From a checkpoint of a small mixture-of-experts model trained on Wikipedia.
Size: 9 layers, width 192, vocabulary 16384, 55.6M parameters.
Experts: 256 experts in each of 8 layers, 32 GeGLU neurons an expert, 8 picks a token, a shared expert of 64 neurons.
Below are experts of layer 6 (counted from 0) of a mixture-of-experts language model. Rows are named router (the router's row for the expert), gate (a neuron's input weights, with its number), up (a neuron's input weights, with its number), down (a neuron's output weights, with its number) and show model dimensions 0-191. Each number is 128 + 32 x the weight over its row's rms, rounded and kept within 0 to 255.
Before each expert's rows: a language model's description of what the expert responds to; "comes before" lists some tokens at least twice as common just after its tokens as in all text. This comes from a sample of Wikipedia text that the model never trained on. Tokens count by the router's weight.

# expert 56
What it handles: Sports results, field prepositions
comes before: " the", " 4", " 5", " 6", " birth:", " 3"
router [180 133 185  94 156 112 157 114 135  89 167 164 113 117  68  83 182  92 145 147 128 133 131 172 141 116 146  70 149 133 147 157 139  97 137  87 193 151 140 157 158 141 103 148 132  93  80 127 172 162  65 185 131  57 100 154 116 137 175 194 140 153 167 109 145 186 138 202 184 106 162 105  93  49 103 133 128 160 178 138  97 145 139 125 164 109 156 110 106 168  91 153 121 163 155 172 106 117 155 134 175  93  98 164 166 151 157  93  66 100  92 177 172 111 194 112 107 134 102 129  86 115 176 129 130 115 126 107  99  91  94 143 138  90 108 133 121 135 174  97  78 126 141  99 155 116  98 160 138  82 128 127 169 147 130 140 144  85 127 136 154 169  81  92  72  87 117 128 102 151 119 144 123 136 143 153 152 156 206 130 118 114  81 116 151 128 171  98 162 118 169  78]
gate4 [176 130 128 101 104 159 120 166 121 176 120 121  85  99 126 131  72 123 124 117 159 131 149 145 102 165  61 104 156 133 112 145  85 143 134 132 123  76 175 119 147 108 141 146 105 142 183  98 146 148 116  86 123 133 162 117 119 158  57 123 115 177 109 154  87 122 165 150  98 126 140  72 143  89 181 165  92  86  68 137 123 128 130 175  70 163 153 141 160  82 125  95  92 156 159 142 111  95 123 104  82 100 140 113  62 137 139 179  87 140 166 100  84 148 142  77 135 108 138 153 118 152 119 194 119  78 111 127 155 170 106 110 175 145 131 217 146  93 159 206 155 189  89 135 102 173  75 104 168 196 147  84 101 141 141 157 106 159 106  95  85 130 146 177 166 197 154 128 115 102 153 110 205 158 116  99 177 153  85 143 118 116 143 158 144 123 179 136 147 113 133 137]
up4 [118 134  59 141 139 155  96 147 175  82 132 144 129 103 114 107 160 168 162 183  97 145 149 101 107 120 159 150 107  85 129  57 150 108 115 158 155 154  72 145  72 142  96  86 137  64 149 175 116  92 132 178 135 126 134 129 107 118 152 128 129 110 137 144 133 115  88 102 161 156 121 144 137 148  93 124 182 147 171 179 132 138 110  73 196 102 119  89 128 183 129 122 183 105  77 105 151 170 166 102 132 192  99 170 149 108 155  91 137 112 148 140 128  87  72 149 104 173  87 109 130  74 179  96  58 105 157  84 158  68 177 121  86  99 139 128  75 165 151  91  96  67 141 158 132 128 149 169 118  60 143 157 139 147 113 112 137  73 115 190 191  93 150  92 134 140  97 143 144 133 116 116  96  99 129 127 132 119 196  60 116 135  95  67 104 145 143 156 109 126 156 140]
down4 [ 85 134 107 118 168 139  97  95 171 136 105 101 125 133  90 138 176 146 150 141 124 101 100  69  83 143 112 191 117 144 136  95 129 127 146 110 135 138  83  97  68 106  96  68 125 147 142 208 107 118 182 119 162 173 141 129 173 115  89  95 136 169 119 166 152 118  59 121 176  62  70  61 110 170  70 118 146 123 139  90 110 195 134 136  73 143 135 127 135 131 114 134 149 198 112 117 106  71  90 136 114 142 105 130 119  89 123 112 161  23 131 157 113 157 126  77 139 168  90  85 130 117 164 152 128 140 172 104 174 108 142 134 134 109 147  89 156 158 160  72 171 134 149 143 125 101 134 167  86 117 154 158 118 154 163 159 158 160  68 134 123 133 130 100 158 116 131 137 150  46 177 122 115 104  82 155 119 207 101 127 107 130 113 141  73 107 113 185 130 131 140 160]

# expert 20
What it handles: Descriptive prepositions, articles
comes before: " a", " the", "-", " two", " an", " been"
router [168 158 118 112 120 102  72 142 140 139 190 144  97  67 138 206 119 106 153 113  86 158 155 151 112  78 145  91 145 172 150 115 176 110 110  77  83 153 139  89 183 190 155 140 164  89 123 105 127 104  97 109 107  66 114 144  92 174 116 141 169 148 144 135 113  75 111 183  85  91 145 184  75 118  68 149 120 144 125 112 107 129 113 166 154  90 131 162 138 161  85 169 163 141  97 156 134 122 151  96 125 121 122 163 138 174 161 162 137 146 157 156  60 130 194 121 147 126 134 157  86  79  95 134  78 100 141 154  94 108 157 126  63 149 144 164 174 171 151 149 154 149 127  86 152  80 162 152  99  81  80 102 136 146 146 146 148 128  78 117 143 145 157 103 133 187 148  96 131 153 148 128 133  82 136 197 173  93  85 111 103 157 154 161 162 192 163 170  86 114 137 116]
gate3 [ 76 134  73 102 133 116 126  71 114 103  66 107 130  99  55 195 159 145 157 172 186 172 125 150 176  93  88 207 143 175  79 154  86 107 139 126 108 103 143 159 116 119 153 112 155 142 174 167 110 160  79 201 144 121 101 159 128 134  81 174 132  72 169 172 116 100 191 175 108 165 136 153 123 137  99 134 127  74 168 119 113 171 172 211 159 145  82  65 117 147 135 104 131  88 103 166 111 118 175 185 118  91 144 102  83  86 120 106 120 129 163 140 129 136 163 157 164 137  98 123 166 122 160 136  74 118 131 123  89 102 129 110 105 108 118 132 131  87  87  97 138 131  97 159 176 151 120 118 148  83 109  77 109 130 165 110 183 117 116 153 113  84  83  63 166  87 118 130 180 131  89 152 155 115 139 138 149 108 163 118  93 126 131 132 120 170 146 148 116 133 172 133]
up3 [115  75  64  25 142 115 106 175 156 134 134 112 131 111 117 106 179 130  89 115 147 181 133 144 145 109 169 170 130  92  80 139  74 101 159 129 121 135 150 164 129  83 147 130 148 145 118 165 122 118  53 167 122 170 157 212 105  95 100  88 160 135 164 122 122 105 125 142  97  97 146 151  94 133 124 108 142 125 126 158 150 114 114 144 153 156  53 113 104 121 108 175 116 136  70 148  85 149  60 123 114 139 185 118  63  51 214 115 155 116 157 146  76  99 161  99 153  79 151 142 167  57 131 150 111 151 108 160 154 137  79 115 152 132 116 113 110 111 104 133 128 150 105 120 104 113 148  72 191 108 151 109  62 164 124 141 156 130 135 133 134  59 108 119 187 130 173 144 164 138 115 143 152  62 115  87 150 129 170  98 103 155 166  95 138 104 134 176 122 145 144 118]
down3 [174 149 139 146 136 105 125 161 135  73 119  89 145  89 122  43 141 103 139 146  94 163  86 131 167 143 130 202  93 108 117 177 170 129 106 134 161 117 166 147  79 114 135 128 120 163 120 156 153 120  66 197 118 106 153 125 138 155 148 137  79 162 176  79  77 120 119 162 187 149 172  92 174  91  64 137 134 142 149 148  82 153 106 120 165 151 103  57 182  89 157 125 152 176  67  85 168 122 169 154 197 114 138 136 101 119 122 123 121  91 190 161 143 122  99  85 132 136 138 178 138 160 121 121  89 218 107 181 111  94 101  78 114  80 123  75 150 167 132 112 115 125 143 155 140 133 155 136 135 101 114 107  93 130 116 113  94 114 150  85 138 192 104 127 188 128  82 134 114 149 148 179 174 156 154 124 116 108 163 123  82 144 146 129 116 165 143 175  99  84 125 104]

# expert 38
What it handles: Reviews, ratings and charts
comes before: " |", "|", " review", " Albums", " Star", "/10"
router [124  95 148 103 149 136  70 175 126 145 147 123 103  66  86  93  92 111 173 123 122 107 119 126 147  81 167 106 103 115 168 137 198 114  77 105 114 113 175 188 141 147 120 165 112 126  99 141  87  55 127 139 126  94 120 138 145 152 189  93  95 148 139  64 112 130 153  48 145 116 154  91 135 115 107  64 111 108 107 118 143  95 162 145 150 100 114 154 127 145  95  98 188 115 151 123  97 131  86 117 141 156  85 197 148 132 131  92 102 111 166 161 189  82 122 107 138 132 163 151  91 120 111 145 145 198 112 143  66 105 168 159 162 177 116 116 135 125 123 176  96 121 105  79 127 121 130 123 108 104 167 177  68 133  76 156 122 183 103 183 140 109 181 117 123 104  69 184  88 105 121 168 168 122 174 132  80 180 160 125 110 158  85 129 128 188 141 107 114 130 100 190]
gate4 [144 153 127  65 145 106 169  90 141 117 109 115 155 166  91 189  89 101 172 140 116 134 173  98  97 206 120 127 163 111  94 146  98  87  71  90 208 123 112 135  98 119 140 135 156 159 124  88 173 146  33 111 109 125 131 141 125 129 157 174 115 166 110 140 172 121 120 124 106 133 181 130 142 117 165 130 121 120 116 174 128 170 139  73 127 134 101 156  71 173  69 119 133 138 149  97  58 160 111 181 160 177  99 123 132 143 100 122 130 126 171 102 177  74 112 171 184 115 138 125 128  59 137 171 139 116  88 130 111 140 164  95 151 152 124 118 159 199 112 141 177 131 153 127 141 127 111 168 193 111  99  96  90  46 137 111 110 111 179 157 147 105 153 111 146 117 105 148 163 115 147 122  88 181 165 211 132  97 147 147 152 137 102 162 141 156  62 133 101 145 101 107]
up4 [140 129  76 106 146 128  84 132 118 106 154 200 165 174 153  98  84 130 150  61 155 124 157 191 124  88 115 168 118 114 213 140 160 108 175  83 102 140 193 137 143 160 164 127 118  71  74 115 173 100 119 137 120 107 100 123 168  92 147 124 136  78  70 133 106  89 107 135 160 158 130 131 172 121 135 133 115 172 158 185 160  74 151 153  91 126 126 114 151 109 146 114 170  84 126 137 175 203  75  97 142 153 162 116  68 101 160 138 118 185 139 113 139 150 146 159 109 162 114 147 206 154 124 169 159 164 183 123 180 132  74 139 111 142 140 108 152 115 115  87 166 152 105 185 116 181 136  87 146 119 141 149 151 184 134 103 129 143 126 124 146  88  97 112 121 102  95 110 119 193 158 149 119  76 193  61 130 171  95 131 126 122 176 129 141 167 164 111 151 145 136 116]
down4 [110 118  66 105 137 147  98 120 117  98 109 153 149 104 117 161 114 127  92  62 154 124 157 159 113 155 131 103 159 140 141  70 141 118 114 101 105 115 163 113  88 128 131 138 111 104 162 164 129 158 129 106  85  82 141 146  83 121  88 134 151 139 104 155 144 110 136 100 164 131 141 106 177 113 122 197 167  95  94 137 150 112 100 132  99 119 153 140 148 157 127 115 172  82 148  87  74 161 167 171 169 138 168 113  70 110  92 189  75 141  97 161  73 116 154 129 108 186 103  52 132 176 150 132 135 128 112 168 124 185  96 126 113 128 158 133  87  96 110 137 104 131 106 146 166 109 155  85 131 151 136  79 159 175 114  68 145 186 202 136 117 130 127  64 153 121 127  89  86 202 159 157 162  88  95 120 174 103 112  80 128 170 178 144 126 233  42 110 126 124 108  93]

# expert 9
What it handles: List and table row starts
comes before: " |", "|", " 5", " 3", " 4", " 18"
router [164 107 129 126  89 128  95 157 135  75 106 139  78 159 162 108 150 122  93  72 130  98 147 124 139 101 139  97 117 133 151 132 148  97 159 172 155 160  91 116 151  97 139 118 196  95 165 132 146 118 105 171 134 103 199 183 111  62 140 169 107 161 162  86 126 115 113  96 136 120 143 104 142 178 112 117 122 131  65 175 166 139 116  98 170 190 164  59 149 154 112 156 128 127 144 150  88 145 130  95 188 181 137 114 105 147 154 118 174 157 121  45 174 105 123 155 147 114 145 159 151 100 141 138  57 152 153  89 111 159 171 153 121  86 108 107 158 105  79 192 130 115 161 156 115 146 159 184 136 105  53 119 126 152 104 130 121 143  76 144 160 107  68 155  90 201 130  70 119  72 138 108 121 166  99 125  69 105 137 107 100 104 121 153 107  80  79 129 130 139  58 152]
gate1 [174 124 180  91 145 159 123 152 167  96 152  80 164 115  74 109 126 126 109 109  70 159 112 137 166  56 126 105 138  93 123 120 111 108  93 104 134 145  81  97  59 152 130 111  81 170 158 177  76 117  99 165 131 141 132 155 139 115 109  96 118 100  94 145 183 112 132  96 132 118 149 178 105 108 181 139 141 165 124  51  73  44 142 107 104  95 153 148 118 131 162 118 105 102 119 141 141  99 124 153 122 124 114  95 108 138  86 118  77 104  88 123 141 157 113 112 126 124 113 125 168 177 154 143 136 199 100 194 106 133  87 195 107 128 100 106 121  98 175  40 130 116 117 109  61 110  89 155 123 149 148 103 143 133 105  97 113  84 150 178  87 100 107 147 138 118 161 115 195 141 124 137 148 152 111 146  40 133  92  80 197 193 122 146 166 137 180  94 137 154 148 141]
up1 [134 148  76 165 131 127 151 131 118 131 154 129 151 150 111 104 123 114 158 152 140 117 143  78 125 156 131 173 128 154  72 190 118  87 148 103 129  75 174 164 184  77 132 112 157 126 127 106 186 128 129 110 140 191  86  89 141 134 123 187 142 125 124 108  75 161 102 145 143 123 177  49 134 108 126  95 101 126 133 147 133 210  93 165 205 149  71 192 133 117 137 114 141 194 156 150 173 182 137 103 157 178 139 119 143  99 165 119 133 175  97 151 110 130 143 166 148 106  98 132  68  57 157 175 219  83 139  87 111 109  88  78 137 145 157 144 164 183 108 193 129 147 129 173 195 149 121 106 140  97 107 112 115 121 133 102 145 151 162 114 155 170 150 142 126 125  66 151 136  78 135  98  96 100 141 116 162 124 128 123 107 100 147  97 160 150  81 149 191 128 133 113]
down1 [107 114 127 161 180 164 132  81 112 138 112 129 157 193  97 157 128 143 127 171 139 125 123  94 129 108 137  85  94 105 151 136  98 177 152 129 175 124  57 129 158 117 141  94 124 154 133 158 112 135 109 155 115 136  98 141 112 140  82  89 151 170 120 102 170 106 122  68  50 108 164  79 126 114 140 179  74 137 135 125 118 121 105  91 103  99 130 148 125 163 118 137 119 109 161  75  90 137 128  89 133 167 215 107  94 156 141 159 135 171 133 200 170 182 138 107 110 198 139 194 109 139 135 137  89  82 172 126 137 184 101 150 140 145 160 126 110 142 129 150 135  70 121 173 126 163 147 149 122 176 155 176 112  98  85 183  85 157 152 159  81 190 100 144 202 180 157 150 193 117  74 166 121 154  54 145  96 172 135 131 146 110 134 105  73 143 156 125 120 109 162  99]